From a checkpoint of a small mixture-of-experts model trained on Wikipedia: 4 picks a token.
Below are experts of layer 5 (counted from 0) of a mixture-of-experts language model. Rows are named router (the router's row for the expert) and show model dimensions 128-255. Each number is 500 + 25 x the weight over its row's rms, rounded and kept within 0 to 999. Numbers have three digits each.
After each expert's rows: a language model's description of what the expert responds to. This comes from a sample of Wikipedia text that the model never trained on.

# expert 9
router:499494443517515441500471468558490498475471498488516504466562481539516516492479495493523513488476486498505487498484518540470524462526517454481489476508526494470496511474526522489473522457503459553506517501495465513526493522498514512501523495521505537510467506438528516459467451502487482472529502501497538474520526538512510504493523493511489502477471508475498504505542468454480470470511
Function words linking phrases, mainly of, and, for, on, or, about, over, usually followed by the, a, his, its.

# expert 37
router:471494500501569485469494468498473490467521483478478491488523499500548488510487510498484521472462538529483493469494504504441506543511505502562480485489456497505491513493527533454518487515468497498475497486494482492487538514497522509497494438463470539493471443472503522479481492505482484531492516463472528487485467495475495468472511508518508499450501474486450473518504498494487504472477
Place names, nationality adjectives and the before locations, such as American, British Columbia, Indonesia, the capital, after in or of.

# expert 39
router:479486471497513509452460517504532471487492473483496486498535456513485494471464461486511497483502488513509490503509470498480464507536507504444502504480512529443508486492526511489472555490527486499513530521495516508542477497530517505497496508535516474524453467472498493457426455434479472488526494519438502439482489510471488464455478458501496486496533486498476494540500496497518471510494
Table pipe separators and score cells like 1–1;, plus endings of transliterated or foreign names such as -on, -ová, ō.

# expert 28
router:443506412452505523504480532526505473495466498467511512526510477485480519504464535447523496514484541512516503473496468489467497538505511511478471515466463432502502504471512511493470487460513536582444501489461467469531530477490472419485490467498488505499472494449503531454457463529504467532523485473454497492491514505499524497451525512510496482458513463511508488490526462468495451491503
First names and surname fragments of people in tables and lists, such as William, Robert, Herbst, Petr, Fabricius.

# expert 19
router:519491492518535485524478466509462498486502505479494514488498490497527474520451463496520523503489514526526475456507497468444474540518484527480467537454480502492493528477521527509463495479492498518471470489524485482493552525487504487487543498499489480538442470477495501428478520525480496492498471481469472509482491472469476463465477479514493488483493515488513438460515473485520485531463
Football and sports terms like Cup, League, FW, MF, and scores, team names and country codes in results tables.

# expert 0
router:475473428493538470452510488499480484510495523480493489539561502493548523490468483495504487473528525518560516508534482480463525541492495559528493526453484480488480486503499511494483467522473501493480494510511535488487486538505491483448498476489501491506505517450508506470464478506463459506488487479449498524509470520489505482472516528464522538469489465492514420473489537461481462528479
Words and number pieces in census and statistical text, such as rate, versus, between, record, decimal parts like .5%.

# expert 6
router:494561442451517481463497487506461501493471488464499510458528526493522529499502516506510489527510554493496494446455511507460495525458483519509499493526548489499519516461505510464486507448480479524481498495492507509508506461463512483487503509497495513563495520479468534463489499551469472484541500499483502495487510492481510459479494528517537512488487479498512461531509507511511492507480
First tokens of lines after line breaks or table pipes, such as section headings (==Track listing==), score cells, and subordinators like before, until.

# expert 22
router:502483449469543505446529494503518505512460501487467490525556492477493509467466511506479502530522545474525506485521454511463521530515480495487437516481501480485473474464504477486475502530508522491476471470493504483468545527486518486511501444503514473530500469517466489481465417515485511480473524519482497518463493509457520481473512488525521474491505487504505474511519516502456485489481
Prepositions like to, in, within, with in research, journal and website contexts, plus capital word-starts such as Ne(uroscience) and URL pieces.

# expert 16
router:486519490495529490493480485478471476488510518464518470501519468541505515497484502529509489483478548523484523503497500516494506520529518466476498511473487502501522458533537532507503457460461479477491530470522477489501529471493481455486491481488494529545503471470495477457509488489482444546513524506513488480486498506513505491494506484496499527523504510507508536473475529495519495528500
Capital letters starting name parts after hyphens or parentheses, as in Kim Young-Man, Ariake-Tennis, (PSOE) and (S.

# expert 17
router:504480515470511468464503470506479514500447482460526499443529498548524473481506508487503503490491508480524503499492513509497521509500483514522468538501506500478510477455510487477507487497449502523472516516534516513499518504502539465494501472485470493534479511445524515463474491518474474517498516493498485463514465508505499522521513565536494509477502482511529478503468495485511473467500
Opening letter pieces of words and names, often after line breaks, quotes or hyphens, such as Sor-iano, L-eloup, Cont-racts.

# expert 1
router:488536483502511518448512501490434505475486526481483490501534503484490489478446502506482477536496523519503483482477493526468493512512502566513512506468496480497531522472520503529472492475494517530502486476491502505505496496481556495440539462512500480500541487501485473451452502514488469516526483492499504463520503458521512495508493491519498506463497470537489441451510525492464481487462
Inner pieces of Indian and other foreign names in film credits, plus numbers and award words in tables, such as Patt-ab-hi, 16, Best.

# expert 30
router:478501447502519485472508520469484494512490486491524489509510486545488511509499486513515497521471542502484525504518474478465529493507481539447490489511510455461497499443556518456488483487464465535509538487476487487476549546486476441480515493509480488450514451460510527457450514483508448474504500500515502512492523517479534492486502524490502469489523448470465473448511526508501464505492
Capitalized name fragments and institutional words like United, War, Court, State, National, often in legal case and government contexts.

# expert 33
router:521493488477537468475479488517515528498493484492505492510518463517511452500471465452526485495513522487481466463499474503475477527501513486528427494507501480516502466469469491507457457461460514490527509514535512508544507500534507501485492501514480508544474512461491480487458469470491484483521524518479511479512503493501485520478479549512502534501510496547533500488496537503461504524481
Pieces of Latin species names and scientific words in taxonomy and anatomy, like mel-an-odonta, oste-oc-lasts, family, plus as.

# expert 14
router:498559493534541530466476498511476465483484460443493497485521475476493492494515528486525529517520552531479526493503475485497532477492507497462516471484501507468503515494527506495485496442489507526492516502515445493527489515487532473456551446567510489473510475477497518458499461471495495495508482495487499470519489480482481522466451514507527488512484498480512464489491497464477452503471
Table cell pipes, line breaks, closing quotes and dashes ending items in tables, infobox lists and vote results, such as |, ", –.

# expert 10
router:459500495480538493475486485491480532513485493484531533476505512515509470502489436468511497510529504525513456471506477511439562501513523528519549498513509534525507545494547500481537507455494474495455490477495491476546496504482503504480495513508493472478488464419553541453436505508493490503572509504479521494490477490499505488474483495484508519473508493462501463500503501524513485517532
Quote marks around song titles, chart dashes, and nouns like album, song, place, area in music-release and location prose.

# expert 8
router:516513497511522520468499484494489484492489474445515508465512463495472521534460485543497476491471480497521490489473498510501497522506483512487494498499503495499540518460479499491475481463458473504461530508509522493510484494476525489497510476497497509513503526466490499494497490555479466501543503542490530547480471488463534523450495492519448504497482480541493446539477502523512476487534
Quantity and determiner words after the, is, of, such as a, one, other, two, most, some, hundred.

# expert 21
router:508521512473543486462487524493487522516488486455508494490548485542506510474472476501507521474478530509521462491520477497491518506490510526498527505488468500488478447505504512465481532494481488502497550500532510501512498518512525469484487494521513483500520483460472516520475484521488483482509507470494538488458502516409463557501473489550509509473490504560481431523521523506476459489490
Common verbs, adjectives and nouns in prose, such as died, killed, pulled, extreme, important, often after to, a, the.

# expert 32
router:507509507524554500484473509492492455482513471510505484485573475529539498489480471518514494489504500530492514482493488483482518512512487499496509484486513501500554470487487519495478503531492528529472556501497523496495526525499539451474530459505473489499474467437503513504471472457484500503516488511481520492520483504476447544484490484512503547496483489528465448504469515495486458484490
Prepositions like at, in, near, due, closing == heading marks, and mid-word pieces after st, tra, air.

# expert 11
router:491470508503536492469476488500531504496484509509489532532566473471477545543490483488511500468518522468518521512455486500489519528493469541475454474470485486523494498501469497479477518507509469529484526512524532486540460513513528501465494487502467475481532509483450521453486500532465443526500524520464463495507466495468494506438509471504485478502477510505452415504483528497453482520484
Numeric tokens and digit pieces in tables, years, coordinates and statistics, e.g. 1639–1645, 2.667, Category 5.

# expert 24
router:515539486483543502441538473454470509497495489474500542492535503510509500529452482501518480505498518508534509475486524526466531524516534494477536506506503486497495488462470491471442521523490494517511520518527542523520502507491535469435552501510519549482485448491460539466477500475534512525519492452503501469493505461480499502481447477565434486500482513500498475517492480452467499482498
Common words and markup in descriptive prose and infoboxes, such as the, and, known, Born:, ==, table-start pipes, moulded.

# expert 15
router:496502477485477485505478483476504494516470518475475497531536494512500523469448450514531489527476547493529511506530459535474521531491481508486483510525513455513492472509551504416490473459453482534515506505459457513490508529500532481456525483490487475482487500482482457484466499478497473480523499511512512535491508479463508475490498496526501497506491490514493447447498479518480454507463
Determiners the, his, their, and political or governmental nouns such as President, Minister, government, Democratic, papal, in political biographies.

# expert 26
router:532495468469519509476495518515510464470488486499541504486478492531500473539521503509522469489470558524483522499497500508474525466456477505533482495494497513468521447486519511468471507486442491539482512498480507470489520500484530486496508531513497463503536480457522539504478532492475463493527511514493536493505487487499503521517537480544487518468532502517501457468483508487456456481513
Auxiliary verbs, pronouns and clause words in narrative prose, such as was, were, that, when, which, he, also.

# expert 4
router:519499516502526480480468466495522441484488467496561499501475505530495475477509518472500551468479490500503528505487476534498531519501492503496507517509497552487532517469512520501473462464475532525506501506538519527527527487471526461511538462537505497523464478477460491405471508546453498532503480490459553496497496459475481471505521535522477521490477484504488482508491473484496478508473
Line breaks after headings or list items in infobox-style lists, plus word-initial consonant pieces like Sh, Ch, N.

# expert 38
router:514491479498526498499471488479522489488516482492539502512538465515477524497443467453488494484514503503497524481481517496494535504519498544440497511490466500491489491501516484481499526504494497502519540475501485504531509545470500473482501473505482477491503515470498493487467464477502475472547536503492504478468488456483512504457450526542506468475517479495500506477495522491470461496531
Word-final suffixes, especially plurals and noun endings like ers, ics, ies, ations, plus they, in technical and organizational text.

# expert 25
router:480516501479520502447503510468479500449471486488516493492482518490467518498472519471466528502504516538491453460465478491482550503514487488524464482491507440477486515466470542485536498529497509522517506495490516533505502530490546465440494438491476469534513465457515524485477474519540464501512500461473481496486514447451488499502531509481519478502508484503525488521500507452510474490470
Words in writing about books, films and music: film, story, English, short story, Middle Ages, High German, West.

# expert 7
router:530543482472528485463511487478466507480515482522498480532516515530522513515476508520534482505511504502490474468510500490478501532497533508475505486479518434486519491499532536478486497513508512507505497453484479505524506502479537510508496503536505514487483491470527547463490449520530458479555485505464530503474490512488522481461478525516561519480483472540512493513496503475514477543491
English first names like John, William, George, and word pieces inside foreign personal names, e.g. Jo in Joong-Dae, Ryoichi.

# expert 35
router:515538426471512478453496427503485487471458516491487502483507501525514482501513485482505477449494511521556517478486475520454518543528488501518491515476518446531498523503490493466520486499487497527479495510477492486528541498459528457440471476530468487483441496446493475384465488479525482484500483511512517469457491459511503480472459486521548492526491481512467483506519481475496471491494
Letter clusters inside non-English names and words, especially German, Slavic, Swedish, Arabic, e.g. Häschen, Zaporozhye, Hacquet.

# expert 27
router:507499467470522510462506459495499480519483484429531484500508501540466510538464454493502501489492549551492511443505425491484512480533487520512475519505480477524521476463507489463518510528468453550501519526510533513490546504503506449533520477514471443520507503530513488474467498502560472496499466448485503503496474469497528490471503495479523537468525484504497467489464486475521446518514
Articles a, an, A and labels in infoboxes and lists such as Total, (aged, Kingdom:, Succeeded by, and table cell separators.

# expert 5
router:534511468501509514518485500480489505467489470509477493508515492512476495494499489498536507483512483504514545491479492483453458497487458507492478494476512489508495521483520531506506495495504471525500489489505484511494514513526488507453489498490485522564463466464475506478477479508465447485503518496479479541530473451499477458492497461544514538479502461472465414482503523513510493545467
Words in sports articles and results tables: league, season, medal, running back, game, player names, scores such as 1–0.

# expert 23
router:497523494473510500502486541497477484493521494497498517506553537522524445498484495496502494467500516466497527457506470481469510527481473504483502487498513500499469469465528524481472497451472507490497496469525500493492510505497549433462474475523460492536492476502493491472442477528508482480516510472474506483522504534510521491487486495520513535509495506492522471477469509480464454486474
Auxiliaries and function words like could, did, not, to, but in not only…but also, plus word-final suffix pieces like -ing.

# expert 20
router:516510504482568492496522475526478544517520505471518497516541485535534508487483460463528493498484536481508497544460498504476529495537509510484489495508515532508515494484526536484483464499505505514482484463507484484497502487496513484493477484485495505526484467470512508444475463521482477490534490516483518479500477551450484487454495501489546493496530497541519452512510532467468457518483
Capital letters, initials and pieces inside codes, formulas and abbreviations, such as UCSC, C_{3v}, P., CE, list dashes.

# expert 34
router:481500488488512510478503487490511493519489525426504521519490534471534492529478464514512440531514551495517484458523490500440505497515510543506491489504519487481480523493516490485537503516506520527541497477513489503515508510500504485518545467492505547489462475429469525423501505537515473517524468529474504508492497494518516490499483494485491496500490475518508454507509492496494450535503
Given names, titles and place words such as King, William, son, County, town, often in biographies and geographic infoboxes.

# expert 2
router:491519518505525509467479508529502500493508488486570506524546488474496503465487492477492473491557523497508512506485512506491497456471520517469482507499503493494503497476501539481520496468494519488499518490500514506539506517491527451484513487521545537493499425546462503499497484480498486508508514491490497476497451512452458501484483494495507497466475489502481499498462456489467496500520
Conjunctions, prepositions and list punctuation joining items or clauses, such as and, by, from, or, including, and semicolons between names.

# expert 36
router:510520471482542479468537522470509488475530522471504504463527494553485476482443497473524492470503488493459525505507501477499522475528483471503494503464494487493488510492514537514472514477480506500490478513477500487534497542477573501500488484551515452459522508470507520456452447464453449475499507509458517494455479490490479518471485522491504495481492540500467482457484518485470455497532
Pipes between cells in sports results and data tables, plus plural word endings like -ers, -ors and people, members.

# expert 3
router:518523477489541445483516455476476455489506499479524471540534506506493514494497501500542494497480496533520517470485466524471526528521516450504490498494491507491498476451484498493490469487487508517522516511502477487482519484476526494482509451522447508520499479521477482446462495518481482532501495485494567510489467475449504491455520469523503484484501528506482474496438501498462503519488
Mostly line breaks ending list items or paragraphs, plus biographical was, is, He, up, down, and the degree sign in coordinates.

# expert 29
router:487519506522537500451493503462509491459527453481516508517525492537473530509468472503507479536494519476455476443465494492486497502562523509499486513495542502499485487473471506492456499507488499533502470470539509486561499542500521478448542458514511462512512491432501512475468472521486474478535477506490479473465494470501483478489498516510488505490501494509501484454492511459493489526509
Words in articles on albums, games, TV and radio: released, song, episode, TV, Box Set, and pieces of product names.

# expert 31
router:535511454487525487477471480507492480498472505475480465520494459493502490455456521521508538536544530517495507494443470498532493506473499547474529526541501498480472443473505504491510491516500479494484507460506481504527530459493496458511500461525484499553465470465480482439478466504510490514521503466537485479465485453491520485476462499527495483502500505546504494485467511486492496467483
Career verbs and institution nouns in biographies, e.g. promoted, appointed, serves as, University, College, County, company.

# expert 18
router:515531518500504470477485497502498485506463490491472492476531495497481512520516502489496465522517522508497522472498456471434546481474489507502519470504556492474490445468474486465510516455480487537509494491527519495517521515507501532473549486526494513503535443486468468501471481522470491489537513519483494484546476499489482505528499474544504492488470452517502493498501515455500460492515
The prepositions in and of plus commas and periods after words, as in participated in, In 1697, released in January.

# expert 12
router:490520444476509480459530502502522483477490487463525516499520472567524502472446480474511491510486513445501489489493486535483515521501485468480509477502512502470508485464525529491483556493515481550510495468538500512515516508452530489488478471475511481499502486499485542458447466476510486477516494507453544534492483462460489519470512496557491535481517532528505477485485470489504455501519
Table pipes and line-initial list dashes in tables and bullet lists, plus sentence-ending pieces like s. and while.